config.yaml
n_experts: 128
d_shared_expert: 128
hidden_act: "squared_relu"
moe_layers: [2, 3, 4, 5, 6, 7, 8, 9, 10, 11, 12, 13]
normalize_top_k: false
router_noise: 0.05
beta2: 0.95
dataset: "wikipedia_en"
Below are experts of layer 3 (counted from 0) of a mixture-of-experts language model. Rows are named router (the router's row for the expert), up (a neuron's input weights, with its number), down (a neuron's output weights, with its number) and show model dimensions 0-159. Each number is 500 + 25 x the weight over its row's rms, rounded and kept within 0 to 999. Numbers have three digits each.
Before each expert's rows: a language model's description of what the expert responds to. This comes from a sample of Wikipedia text that the model never trained on.

# expert 57
Description: Colons, semicolons, dashes and bars in lists and headings, especially after years or labels, e.g. 1999:, Winter:, Second:.
router:529531501456539503540470468470472500481495477471529514531510477504488495524457442510509530456481521490476500549466493463485501504484534497479490496510505475456534549495479508500519478519543474502469528515526510463466510527500515513497486478527541481504463475465480478528502462519469530502531491466469490497481537451470473474496455486472511521523519477509505497496475510485497500509454525461470522518468481524515471463465483474533523473511526505468514509487557511489484480485477491
up2:528520523533538514552451499465465496517505461471519450505473483469487546531480490496532510488564489516477454488483524481459492459538502515520508506511528500498501498498462495481457519518477481543485506490455514516480498475492546500509499471499519498479443483496479483520493483523474491510537507478567483489512545507496497483479494463490464488506519510469524522485503485468503470535538557493496496494484482553510469532468489491483509491498526506483510437482473491491516517482473513
down2:510518491465521527513489498470444459513435565503465510484514536504523511500450480543498503496498531519486491510469455522494475507494513489495486508478530505451520528512518487454516487499499464488493490499517492452487465490531520537524488496542501490492467462485464500526491483540510522524494486511528521573488482486478504499509495484436524512522483498490460489485491566501511493528511526489453508515507530505530474509476486468529503475476484498478456518479479533478541478525473492
up3:548476484466514465472533503467499559506493513480469553522466486458496487479518490517496509478500504497506553479562477512500499521524548504550502515452489488485443517557511499468501512501498476491553530477480524506503481542519509491464559504475486495501491484484484499516475507483460495560477518491476542490509509500541492544541493528522508490533485431525532523535516510518486535493524487507538507527501518506519473487495495508490489514497503494519485493520495521516540513485482486
down3:504519494518479504505535512496542489489498477497463496526505490494531532533521506534483502493498493521515497452495527494534496544564493522514513491500509456538474433473514490485513515478517479531486489504516515483481525518462485521449528517516464523488521518485485520446443516472515515521504487512468498450529496514487480507515533553540498456531497476477458539480516490525544541484498522454538503478480536480481531500516533501485484555498504495508498534486472511462515500473520468
up4:473505494495496466517539533471501489489513533504539506482505466502543451523492504517509466495523476480486493488506501515456493509528531523477496478524493510498479502537522517546513494508520548531455485509506495439484515518511506489452504437509430509438498530507504500503509516468472491481470477524498492507484485471513474478499530498468505502532512515473507469492496516483494547489492477500471463506553518509518543438507536540497542497474487518471498506493558446499480492507500456
down4:466480513492520500554494465494482486489504513524531489540479507508521516528436486528476483527490547506473496524522510495488492511506510455443545455459470468473535498501532507485526447520483492483467519472520466458511486500529494494486504494501524531490463513488478506483431487526529547500511513491489507477483476461494475485501501516472485471476511467495508509530478538477530537540444469474510511509482525522513490515486510496513488474467487472481482484452511550458484496532480482
up5:466513508485485510536504512502492498485478502473558490535471473496479487509486451475511514528510486483469529562518490512447485508480469538476494471516496545549538517532482509469506527468474485524533496514521520455520482505474490479501498451512524469521503458504548445502545503488472482517496478507549544491442518483538497494504509504520476497514511570475493471513539504482469498470504489503483523497514517503516517455506461478518511529493474552491508471513497513487490501461489505
down5:527483484464524518537489491450491505509480544501501491499477516497557484468516529524523461508499555490484491479510479489539488509451518505508515472528478491484521556521495508500522470537544502495489510470463533433504495482547499495518518473530533490514512486488466502479498508539541500512502475453542522492474501472477492475505507492493526510469516498489460494535502539511491495526471531490532501488494494515510472492427471484519519506505529458459498464486460540437515483493503490
up6:519482473488504497514484426530488470522498445494537516489479466510511493495473477477444523502520510511510550495495495484458491487508501542532479506504467501501508492452506492545492501527515568514488543470536487479499476488519524489520492543514513503512529497488531547513498514522499499451512460521530493469491531504524525494509479457476466474543497469485495511497519457492505495470517510499502492483493494512514467512506466462503510475534522495511484563501540459492460505521578499
down6:494527480475532523497535458513496514502471489483523523512498516501479512495493521563504501463518510503481558525490504513530470514450560490514483508516520517473495523495475502531503486494499506470497512502500459460497494515534511502578485500516523476528521477459495509520498481521482507473544485500546502505491495490474497474497502500511508539501499513487531519508492514482534489504522486529505533515451542506477483491419487442474495461461549500522466483529491545494502439526466477
up7:509490464518488441471456453521492500460466481479495527490530476530481498489532482483520518512484480505528520494477478521483520472525483473480508491496479497512511489449448462478451474480519458492446504460555497505538516467532482507524492488504460517502514499526485540516557515487488489502556517508425438494477506490465536448492491479505483504496502503499502492483489516476508492477509502482498507542511479521522510551455489493500505505537547488520490482509484498519469515486506517
down7:489551497471500501479538489515507490520488470506543514475480522495457496528523481528494499499488522478467534544482536499501491512499530439513466475516542543421470505510479463469545513524506493493474490488502446476508495525512520477491474477514499474550526491499470503505544487500516481479513466527527481508531502472469491482526512463550482509509537489502491459497532564472482503529513474509511521519468505467497520461475484477501520470468501524505489499516492557494491504531466475

# expert 7
Description: Music vocabulary in album articles and personnel lists, such as guitar, bass, vocals, album, band, studio, tracks.
router:518503509498547469502486511507522501552475520475494471457556543518494542468534470488515492505470512506529493498487478517521492529556545525501494504506542508487483517491518519466495503484505477482489512475476480510507508514497518532489477470457457523532517531546502481492473489480519516525512503491500511491506525477467553501524532545506500448489521503483531468477516486490513503491569539484443503442544485467504525492469522449515499475523524450517466486524510498470498501495508520
up2:549504506438513452526496493501500489517527481533500486533519486514495528468462514551493485501500513504459482527474475484485512505473495492517456473500487507519545504498510522520503548528481488521459495509494492507575467540481499548524475534483508546493533480500530489512477530503475503525510495513501479479517495515526488497487502546491503513481513496472413512515548496507500510505526451470489504497472503514495542506439525482510470492500537512515494492480485429503526515480543488
down2:457501517498495483471529493500536508515470503537550534506495507478521457503497456483484499524516501522466468452507490507548492500450514525509527453501504498500500506507460518505505459493501556497465445527487463490512516490518490485466522546494497463532509531501491510482482516547521475523496494495512482476483472534492516521529463442524535484514501498523531488521474538517554509470520501498518517515497491518490479468532537421504496537514507520507520496470509499440480480484462506
up3:501508466521500547478495500509509563543489483501529441477515508525476505495537518512529473519497488523473482482492534471471468531516555512512510546469503563529480506503456508491479515476497520462472511518503454504487542515504498505535486478531529483532534500511492472534505451501506489451502485580473513496505451515514484505482485493522510507515506501519473471504477536513499536483506481453530504506489508524506509446501532490491500537479489490472543499519530524517523487497542472
down3:496474529542511524497494505529550528508525478507471491554503469565543536497477466542498478497471502468501536497482485519479481521514459514511508553540500542527486521533498506524472463513459525520507517519561502483508503481526501499499478524477540496485488468536469487509476486504483490499546485511488471518499474530446486503514501472499466494522498516492454486473489567496495467525457514462503514494507465494523534486507475502468549500485493465470514520491517500512493523462530500
up4:486486494479514499509496503469497515529524485483530479495562503512513500472511485473509490508496465466509524528504503481528510499497469497465453468511491500514480532528521529516542501489547499454548528474480527469522473515473542472518513475497504508506520532444486495462486490533488531537516523481500485528538515496520489474510511509533529504441514508521552521492542412500485491474528563494487492438516518526456515537503495520504519538500488496482490477498472504488504532492531479
down4:491502550494546473498521488530461499490491496487556467522505489496518479466531450493482473532493527470535455493447495507507496517517534484511504542511501518534532539522465510474476481499515465474505493470446494475472529530519494507517496477476505540517536502498507541496455484485482536483530518484503506491465509487439527484514529484515469477487512491496512509502532559485512503500543513511500507488545522480471513559514477457529499465514516511534513452473485512521468534511488489
up5:518503555464499541498494510502421503508517500477505483491528510456539503485523506510545530508511524545462528558470505552485518524529480498488496495417510526495532528501536475474462548488500515549509491502486466487493470501522510510542515498503481492542505493514482502515501487494487493472493536504530521469488498472499492496478499487477494515475490492489486514504455508521486488482519522488498537476508482522517505503478521478504435482472500470497478517546550491478535570518514509
down5:450490486467468465521503514490534487460473511514523532506478513488558495491497544523495550551474500486494499521491478506450549470483495562472529503479441469478501516553515501453514480504524536523509518519494506507491513491485511493480513539506523461481537507500498496455503508487505508476510506502514487513498474482513516484485577477500511526510508516443558499511513492488518478492488516470544507517488452535512509524468528502502474509504538513513468458476486495522529457502521503
up6:518515534483480499491465540534497504502488510531519480474533526463503526503494525510506517509525531489483522468492531480511524508497450503527480495462509479509504537510469458535491511490542552522450511447492512490535514475528499479490535524526548490506468540532519506540456505484511476546442506496540481517519521515505514480473469507517479492498536549527471507516485510491515532509534514538489495459453506452458487469513513486482518480505527470541525505511491491456482480485473478
down6:501436513431522470497489470559510493523528503456477498493513524486532542480501488482505533489472529501471487509498505467491495512502471478512521498507523512486529559512534477473505477539500502497523499516524465536488512522505499540485509466483527512524514493521488523485506482482506527498501473482503502500519525505507515499507504509519490508492510539441511488510512494515470490475521512488537447451508478501443467481455549492520564482539466466462482459525553505503527487500551486
up7:515471521521524498521521449492459502495486530449537553513471550553502495478509512490509456513505467554496508501527510506528519485505489497478486471511510499486567487499484487501491482516517451498507513477475513471508452489472501530505479520526467466479484494518492501477454511520496510517512480487504484532517473485478474446482509535451507503496486486502513499521540523528512540548480497527503495487519448496475481532524502463481510518465499551450463535472518497541531516479477478
down7:487480538515502489492475492530504502531523510467468511482455489509482494516487467507519486504452496456560471492529518516505509533517529500497480506489535490517429518490519484484498459523487478517573476488480469475500529509453536503506454505464450502492482491495486547467475506537488500523513466520509551486469500476485496499530521537476507488497544510499532492516495513482497482510475494497529552490510477460513534504483513461488485508460543476526475532541464527536475507520473493

# expert 26
Description: The piece at inside names, mostly Indian or Asian (S-at-yam, Didih-at, Boca R-at-on), plus table pipes and line breaks.
router:471540499488493488540486520477514480479514511501512533520489525532522485501507529503521510482510499473465547536449460501472491501531526505486501487494482489470512528507537523484522481523503470515457533533501505511476473481491501480533514490506505482510465492477510472474499458553474522539506483447534512498520487499515496531455503503478551492479491512505538510543475460519473534528478470429542459522478535521459490502499459484506446521461500519475504514457519496516500499498557489
up2:490493487504457505461510473470488496516510481485478476494455463471564477478511471516507469468516514519504513557487473495468541518505519502482524475532526505506458504536512500506497482505449484481465502515493517521509479473525489546524445495572550510504498468496522491513527478499482535497512549484513470461513546516485493528495469511491527536523478487555487552551508482515510463487521500468505510497517482501478497506483544498523513512500501548497493491490522459556525504500481492
down2:466471477513486531448494539463489517494496480544498512506512484489500464497487506458513500493463469512485448529535517501480511525519505464561525503493500509479516551479528474461452440520496484509484489464494481532496455436503499455530458488479498496460533513527493532517522454493497507525528519486474504506511528468533482485476468537471528500475492487490531496514493487541499512486518471525456512502493506511497495505537502447503533509510500489499509507462520470512511465557519518
up3:501484516515479479520472507549522493487454549534511528496526494515543523507475503506510475582506535484468499487461493518500492550524533482514526522495504509497524510534506512486499504511490505442494490501555477456497474494511534538465465513479472522541506489524476508493526485482555455526547476487491491468534502505482510481515502466568477466492504497513478485498495544476547503514509459531448500486522479499499554493496501510491491470508539510475493477492504507461491492477499486
down3:522488479481504492475470515437539533544463520511458476500510514516507475472529545505501517476513504418474461474500501526465501508535508494494492501531540549482518509530501485495504484490479490480530452472504522518536538534500543514533511526512480519500493510541495497494503479497495542511505537498495516499516555486540477489475479487512496515520523458530488514502494512505477514531451476523481476478530475440498502474443505515500461484503477506485453486512478496489482517476476548
up4:559477498464520498523499501525464478516498488506515536486516495445524511513513493495463477494476524506509495518492510470467496435474500497501469530526519531529495474509522487475516505503514501458459457546488456505490485496505503515492545480475514503484488510474510514517446482513485448481503516506466545450496485481500480505554525525529482491487514503471499496534498508503509505553474512501500510507453545490479457554437508488532511445528502483482526531506459519520462494525515514
down4:489506490510541495496511507544504482524504521508485500506499528532483558457536535506537498475488563486516507466477481505459511474500498510477492454523515511464553530494504525540518504518511469531521518533506469492541490502527534512460490511511536498481542508532530502435468443494467488549499478445483495489489517524501528512536508490433503507522512517510466494509512503504511522495482502476485459516522529531531540501462523519509512530531500528467471486501498500508509536535493516
up5:505520514517481533514479535522508502525492501527439522465485480474510515522517524520479455479540445471505478507504499495479477477510517507474453485523505491471518523515513516512493479452514455480532491504480508474527480507579496494474491497480440493498472494513504512505481501483523541532487467478491547538477474481504465497490489509505521480480488496429485504518499489492488461513559519482482471506525495492499494523535442502518522495509544516520477499473487433538502527545491483
down5:525473508502533474527544458533509486504477511482557455496519509505497532538488463461501501450469532460508501521528547529525510523457500532506487507523530492531498510505489479525497488486514509511503493515462487507517530517453498554514526515464496562513509534512467534505465501470551502473510469504477497475538512490494481491517508520535502488507501475491518489490491540493536503479536516496501521492501494508496500441524512568528550515537531503508519490500484522497434497482469478
up6:493492503533508481515508505471509542490543514476512539509535518504514534503458508502500493517453508480480448479515494545521525478499434460539515538463527485515547523494507497485461486513533451542520540515483556502485485453486519500514506501542509523462482495503475493512511503479476519491510512496518502486474535491531502517531514502498507509495482480437490494458541475491500540541485496506503489487497484542508459562479488542477506549502523492538527490476507512497497474505448506
down6:495488503486507468503555483508481488448515526483516497518494466447471530510510446488475496494476469515469477546490538504469522486497514468468541504529523501517478507475518515494487502513551506510504475447483489508520498486469473531433464508469498510524530498473491509511434506478477485518488501500511520521465521479493482504520482511528502503485479474495496498523485547492535507513514546500530476486449457480527448489518495489523524499517516522517537482553462518454515497549490466
up7:471465480512532487499478509519514492460491479527523519492481519483477472467490544501471533499493494507456463496472473537484551471491473531551524457503503480498517445553481514517502508533532497523476457486529511513503486486509444494480468507483463498520474491501475504567493495516539491548474493507517481484506447503491555522505522448511478508533491515513490498506492467508535480485512497482486492491468437523484511519500482530479497510477522456484502487539511484487518458483491546
down7:469478464473471512497503498463512497519536471544535515521488510525488488500487499507504500453471465505471487496445527492505474474488494528516493460490494485496497511495503512448516478529467457469486499438515524508555514489458498498586503503440469488472505481511460534564505491517509522540517538496536520519512502515522523516497532490505503518517493507477522527467507508506524504489461484465521490482501487526510532529474487490557452486468505510500495522487485519491459474472529499